Below are experts of layer 9 (counted from 0) of a mixture-of-experts language model. Rows are named router (the router's row for the expert) and show model dimensions 0-63. Each number is 128 + 24 x the weight over its row's rms, rounded and kept within 0 to 255. Numbers have three digits each.
After each expert's rows: "comes before" lists some tokens at least twice as common just after its tokens as in all text. This comes from a sample of Wikipedia text that the model never trained on. Tokens count by the router's weight.

# expert 13
router:126156136114120142098145156127105156110186149139141124170119146139133097126104157094084153137131115143123134110133055128128140154165137115127149088127161106134099145131091146117157090126097149
comes before: " |", ")", ";", "th", " years", "'"

# expert 4
router:170103087152136143166117160111147134127123142105157149162180161139168117104137147123132129153117144129118163165119133155148165157124148150076177173138115148144162130137184133117136148146180142
comes before: " of", ".", ",", " and", " in", "'"

# expert 18
router:064121115111115135112137157102106122109153140135122125141151083140127091120165117117129096118125173111109125170124100146146075107133136147153128058125123151167136144138114110177073109142140111
comes before: "\n", " The", " ", " In", " He", " It"

# expert 5
router:121137090145136144140132150150108108098107130124097149131132154092107157129131146153097140112127128116165178109116100123133144126104091194128100102193153103116113151129160095080145125134145114
comes before: " |", " a", " be", " km", " been", " not"

# expert 14
router:158117135109154103152101104123139111098149137099154141072123101102110129121103112116102104169096099157139143133149153104094097124128106188148141063188128107147155126103107154077158105168109127
comes before: " the", " a", " his", " an", " it", " her"

# expert 17
router:093159136087091141122191115104129153122151121162202126118105152161153143170176157123121109142112131124173147154098139145148113145140100137099121138114096119144113160124082121140114135149117128
comes before: ",", ".", " and", " was", ")", " ("

# expert 9
router:141143078133170162067129202111120139141116136125180115145144120155139098162123144115136155120158146122144120151132132151155125137126131075162155209146132132158121121113136124084143107117138133
comes before: "|", "-", "\n", "==", "The", "In"

# expert 12
router:117080132106113102127098083175110095152180132136147134080155097114087155078145140116121168147123107148118132170164134135105109114136139133133111127139157171126137117119153127135113124123126118
comes before: ":", " to", "-", " by", " in", " for"